config = dict(
    d_shared_expert=192,
    router_logit_norm=1.0,
    init_std_router=0.0128,
    vocab_size=15237,
    learning_rate=0.00274,
    beta1=0.95,
    max_seq_len=1024,
)
Below are experts of layer 6 (counted from 0) of a mixture-of-experts language model. Rows are named router (the router's row for the expert), gate (a neuron's input weights, with its number), up (a neuron's input weights, with its number) and show model dimensions 0-63. Each number is 500 + 50 x the weight over its row's rms, rounded and kept within 0 to 999. Numbers have three digits each.
After each expert's rows: "gets" lists some tokens that make up at least twice as much of what it gets as of all text. This comes from a sample of Wikipedia text that the model never trained on. Tokens count by the router's weight.

# expert 13
router:445485456543471498494515423528483459469531476447580559530413500464574469559485519559523442526510456537479576488447424496513340508472597537484512523435492545556518537589465408548520457379512482
gate0:567556490513512464375546448517494557369512430406516530463452515524455466646521506474491449520505489508437495527451529479488387455509450535532483462442569553552554407538530528495491416473623484
up0:511585508504550437511491526519555393560521574455423487613495625481600502507499430466422516578541507485457573467540467545515514451542472559499598561478523458478492399546476418506460514444537365
gate1:646485421624466572452521518571483503433477404434553540488521566472515539598551558505519612485522394585481553530526578392477557574521522495499504532529489587550473448568548511468391522481620512
up1:582490438529475466507495515525389534564446579457552564576575457543527511511561532534518539471496570467541511502567477462520588491491474509505425545595460536501533464576472499498529466496523437
gate2:456459511559555574556528527537637495441494522526513485587495525486558512517474520500613487552577558395591506474373491493535511548456405545551491541471556496571529468532410485607601552490430467
up2:573466494515504510580601515555555463596478470432539542519481538575508452502456540471510447574574485504551465493425392437503495529451383566565451538589509429493505545480356508432569526516584372
gate3:508500504553491565449517488500524400482571498469465475445481502488478571543643449442485434435494516533500583509560505483348478506579484541475543498536482542438521498527490470404537459479470441
up3:577416531486439493487512516565484564549525551521442488494583462501472446411440503473473503541513469416533467514457506515480395514480439461531511445511503530475567502502594573519555491506501488
gets: ".", "%", ").", "s", ")", " years"

# expert 5
router:487446396510486428519641510450452551485421510582475578586555567471523460443542503468462523528408557573520501453450541496408509505503459507499418520605525348537529493516461494499512466548430512
gate0:545510493519579423531573546547525492555480442517589571594512520466528474449487525503513461576465562451388605466475409562543460529499547510538592532505567552589561561521467493632509481423521458
up0:524499392539573541460557541462560507474538547546482479546562517409523534475529563478496524467542520502483486530487586616505586464493483447408503536503590509509504427499514481521437543453505509
gate1:484471468548590579464410518540468497399471419471481554569412505448502436478511524478517492598504498547530532498404473580493453475481384443564478582614414517574429550495494388565427478412534516
up1:530431464469543327480532480498491532412504511482455625514509605532482452418402538506465563500512463588520561529479536535534465471433419565536587461627465459441605587475569457487534506510564477
gate2:497456409536507561599607515568509453487443484388505508558469514392428447510437573460511489506490497532469430487543553411554513468426476498459542457537524517436427415460547495506529501416542509
up2:486491438409485496431524481534557466499491523426564500542491600504510468489496554525463506557469562496626485522461468568522519475580454570484569536519487455478432552450517518461467501595419506
gate3:537528404596480487497510396642464549506374460489599468486531427498528385571496547549421459496457565518464445441533456478481437443537522496460549569530500481520472474480515524475534469383502524
up3:633555522500424501453490417564557516467494501576579460500555489539556435472488522608534561541488431501407464502452481565569428491474570536540560572512494506464439503565357558487461414535474475
gets: " the", " was", " a", " in", " is", " to"

# expert 2
router:420507490376508466548439502491521482501521452464524504408478567444572486477523552468461469439526462557436522573493492525520498429492494395446468495558559485517522546606435526540482474478495531
gate0:540469410464490484478535532538438479537546459441443482518548523530509412644525562484555487510463471601449413502491473471383553459464488560443473463504479536637464554385495362527585534575488509
up0:493560492472462538548528496476593342413476521504542552502485507418557485472401408547432575574458534458481475512500449447590409556544461506468513474528463532469473436586554450549519524434375508
gate1:525499496409433404519575520490608461464483461436521522471552442490441495491463465561460499464436566507581521513431513525429501531410466600487544537498575474438491395505455551394505496620411494
up1:604498568469416442486644488540571457439500500513497486432492377407560561480503564562495469507518415510537465579534448501539454485558529508606477552583477485438453498510502556385544553537404462
gate2:408503466487564490497593520362505468406526483447494514489440441489560471530547503456497452491485478502434563507460590547530510473577588578513530554412486556543417566497484430493550479556508490
up2:443479449378544466598578456516547495396455465558456468594636470540504556501485411463528581520588505516389542492482543495542416464452481556497509428534507443563444572393531506402498526477539491
gate3:525451413505484507570582483437481481464549450583502516470593534483516530407525489522469467382441530575435479480469437497519434467542530526354535521518499548453569554557580482462479516449525476
up3:455598449497531439507441478481418556517490454491545596551447494534492502508533539575576503494485468470472549547494549401598542545476536665497537525473498454468475456469485534450540502493628443
gets: ",", " and", " that", ";", " which", "),"

# expert 14
router:560564494499509478571494495479554455439432521549478492507406561480599430535570553451505456500490495542452508627487428504556481578456464496534530562571577483592516400573533450515538555494488406
gate0:553469493400500420476451532537472495477520527563507477511539494474457455539531462516504425447528569480442529516533476356561452516472552484477569458579495543457490576351467504592470500465504523
up0:519501445483430419480504503559418543535555443528434468529488674402487526532468460601524501402421478438504550431453525512502638602465595455567500484461469493536608539426424512531527465560433557
gate1:483656515557448486465551546456580473556586445584510595403425514462481495511549472454487580539475558542453442445438485503499443486473454529453510483472499484432498453466536414478583584513424545
up1:535464506471525405449579522506478499456502576558480403481564485566488517519505404417455515491503574474488516545457487492514532484434558564454468447494470453426543473487512603489438512447541502
gate2:601476494550460492538516557505459539544521543510594493417587488462519461464498413472556363513437500440599518441448514579502480472476569547503500521479440540488526478527437502480469411523495451
up2:541475447416531441522456521443485602524534471500506503427488443475431440473460452524494491489561429501530454428430455525505453489545495507485551541560480454455514640485480474453572474518542482
gate3:551505516441507467594515578465480375478510525473579548499541460515498508547424589414463428567520474555481444462595483489453486508502424418570510541428472442467468559607543453421572559455592497
up3:555422539461534509526521556511511444571522548477467549466469494484529550523506485436536500525533485536535467590521554569489499469574480405553434560412463454463543518519491428532535432555557546
gets: "\n", " The", "The", ",", "==", " "

# expert 3
router:501440400517438444507441517498556540459540518574470504478598486524571507543394475490576474435521546499585522412503459604504539510512583522565474391350460619548450501502498438501495426489570534
gate0:491475458579500493481515473528497439479472459520484439535520518556556570582513529489470552529533365478483559625552499523571447489452588426483540528500542590596499483600565462536534494526482540
up0:461520557488509559593477538498547455504499542501563550516454557510547516457489438516500582562544446460568478426575616545486436476504489551488552619558464459466549473493487436540517516532489546
gate1:523515517501489559482505561474448465453551432471487499426486439467556534543439530542513546544492525490452462528451458466418479427498582448402473551575504445424544479428502470509519451568533523
up1:526422510633541465434588429505481589474541566537526513455424547408470567421451581499568490557528431427553498496414519479529498492483446461516472504514595553464512470523448504571510460515507497
gate2:556447418530467505559538472466503445489459499465511532509506512491557507501483413521460515396605404565540548502438567524466496472519488496487612460462549511416497505491532455483513472544474403
up2:486502487530404477418534515556472525549462444559552451519434453503430472445516472476395419522544480557506454508438515518544466427508544517483453475450489507546661435418438424486527532503542494
gate3:547489515539498557481457601549543603486539519447475522503529544395585478481490476474437522558488444439517543490513473588514505462479490516499549426482608511513422421504450468494466436544461528
up3:536515547544476492548550516447457507521395496510520568473476536500543490483385563467501491522411436552508481527516464455530534523502534490481506540547487504577527435480542534482555510534569416
gets: " |", ")", ";", "\"", "s", "}"

# expert 15
router:479406554497522499473521434512495472508460491523515494533470487550464455544507483469413551523508428469489419435557528588484592591585506546470563505535476482432513529395476637523544513438516513
gate0:536429496482449454536495405557525564437549399559523493486546500520524490519526530398495510434500458521421599519516431517428491548496530536507505527524475539477580478435418540492568545486456581
up0:507532452528478493494562488464512520563409568448452472506436529556557539414468483417455531562495493527498502500475401547522508447549557557475493488543563487563476520517527382505504521479488544
gate1:481535577515549575454440475586494465500463417476548456576400439495588464505527526579524451438624453501506517520520475472515472512382540507540551512460473455534463467463501494517470500477615544
up1:528478508511422477464612517538511534523504419391477426546488483538477410463413485408490589500473526543495435460555471468466461367488559435512491442483537618478441513527450496559508550526496551
gate2:473482481602541491590568525435497432550521571587507508492476566483545562618481560498448524546499521473459550453423523539519487433506449449515545505461522585473488501392541501566437534516511509
up2:559484530462467430492522538493445517423542557536540459424615570475550422550433425533582523458433441519518376553570535472498501545403499447549483578500443463521461544597536490521534479512498512
gate3:423515579496512534431614444450551559510478471496576569395510444451522582492396572583579455521490519512560479542440491536404590450503438509458482471433472503483476444490498536456523409516519436
up3:477475419544552575455530495522505415508611527488506420546564469510514508441509523577478452571486475453490570474478512575587483449504516492574531523505558588536511564579547388464473567599510478
gets: " of", " in", " for", " by", " with", " to"

# expert 4
router:577472501463432475430487409512472537499443529511513551467487524528522521496557532547503463497531474475543509482480575418481532518489555430554544619556388479501533444526534473537532488480543505
gate0:539538514535464499548492527591532494478534523534506433524521534534534501497543550511510376507484564546477491537528544570437427485464481446554444546482389542438539484470572523570401517458443492
up0:468547490440430527511520476463405471538451495558543372469497402389517558447586527453564455500510417468530575583490528506519493478532534547551483546429505534518488542554410481506520486495509518
gate1:527470436555415440472523473521441569488508434489573552489520512574530453548460449499482523440562515507481605536633456386468437451440480411460709580516473493502474524460482568421549460478466492
up1:582541500485597465482525483488480447507453486511494518488521526462514513492463405488450488414502510502487505540492603405401574532477458582416400479410660543502469496495484406507571520428528489
gate2:469513511565413464352426540445469455454554543462634505547480433577528568537456521465478545541460602480464545506478499597434538516439535499488524482513399487448480517473482459545504503497539535
up2:595484416536531427438508534443496463480478430572518519513486534507505499487514600422517493433516544578485491510472523521570519574511500465488447471461469518518521514446533509516538423448624471
gate3:473549483396483450560456510555510447463502496513489500468511406543593524513502470448448565486560518537459547436539465477463504501515487442482502432549512565493474342472541466469436467511553561
up3:466485452473593448562454521552482620541550390528455511519450601508506506618492542560430467504520500457528421465501514558432504386599485483444458596474509473556524420600534511413467429530559426
gets: "\n", "-", " \"", "==", "–", "==="

# expert 8
router:541460494541606520529580587505418388493522624496452465485476487497522484541456451504439496590510483450475419504501537525484327477525520432542586572462560451521471488516499541488494581545408538
gate0:480439451543514549503549602537379384491472481509527445564454564464496452458586465495572481546466542562502504459572471489485570461540476499548456456515520480431463439441544577486531450614554472
up0:498482490509503532438534494546474410445465500498493501532566486559465528535408512601524446470512517618536482514577413574519422427534533540499481512405470498479482487516535514551633499541438446
gate1:555503578563496401553667510449557502489462417539457515425520567461481500489465461527458568555530467400520622473518530398476445532466495507457529524453544562508583463452485503531470477465568557
up1:566504477503501504476434485441480494491506369436494474580440475407457512478430493521434553484423527455496534472581521525555495494539459490397499543353475457564464555540470505499431509490452480
gate2:523422354528437507560494443543549468491572550525429461491439531465434541555513562500441602411454418502505441526419504529483409477529496501554468448507452443548461597556546467605402476490504462
up2:457546487435403531473501484559485500524553503498485391453526400483411427540437562505364481472512453474531528429494602478528462442505413493542424510465458441451458551576471432555567551495468523
gate3:526491423501428407528529533541575493483436427528435563468511510512486466509513491460567606488559406464505613578586534462448327418531380557541447506474535550622543489444511521429480529502478500
up3:555424559495527448566497537574555563501471485520495537442444601553487476542451482520489576467477546472520481521520433515428389427548329486519459606554518461526440519455535510562472580552577358
gets: " (", " 1", " 2", " 3", " 4", "1"

# expert 12
router:452484503464521495467507473544552521485580430495504516517477487476417538425404453466490492549422508521440574523523501517535618469474429589473519433590481582568390548443536513431503526430549569
gate0:588482541564535441526471481450572516516428407494560419521527471498368529533563451495516426549508478526515479492493426481491492533607535451403538473485516512354526494507433457565492470526451569
up0:435431511495504592474432402555451447548492511482516471409575500557414498504538469541541460492570441566502572508472470526549562431467521518476478613540568576466565482444545397476542486513495453
gate1:468474478577478450493531506431519496414474480503445559540489472448492556546484388486461614433575485543409480394478446597364536436409502580565471523475499546507450479462539539485460456493524482
up1:553451453530553619408499453478438432538555439415499466506466528462527492494510473582542497555502511457460512540505469460474524491471474478521403563545489484462468522506492541531466484490588521
gate2:523487400510493558594432484447509548449470531413461451469494593515526495463514491555557606447455478539517562498450541547557570537397513479583480528519461469503329557559448517472440550431536617
up2:544433501426531528503508449468436534519544526478583459499487475561554475463497442443503460463519495405461494545415451487527516454473486581471515426473484483405545383615481527521475445567443471
gate3:499504434421444502464543593477527456492492409512484533518455545336462578561546526449390546445545474470459535486489476580441561533548528525555556539411464514503445534525584415464581487527487516
up3:515428531647471517485492520515477509541449534469502541512470517513504486474439500461460570545475541504468433490459566513503396488347560490478414528486454532441589522444422526589482458505465474
gets: " |", "-", "|", ":", "=", " –"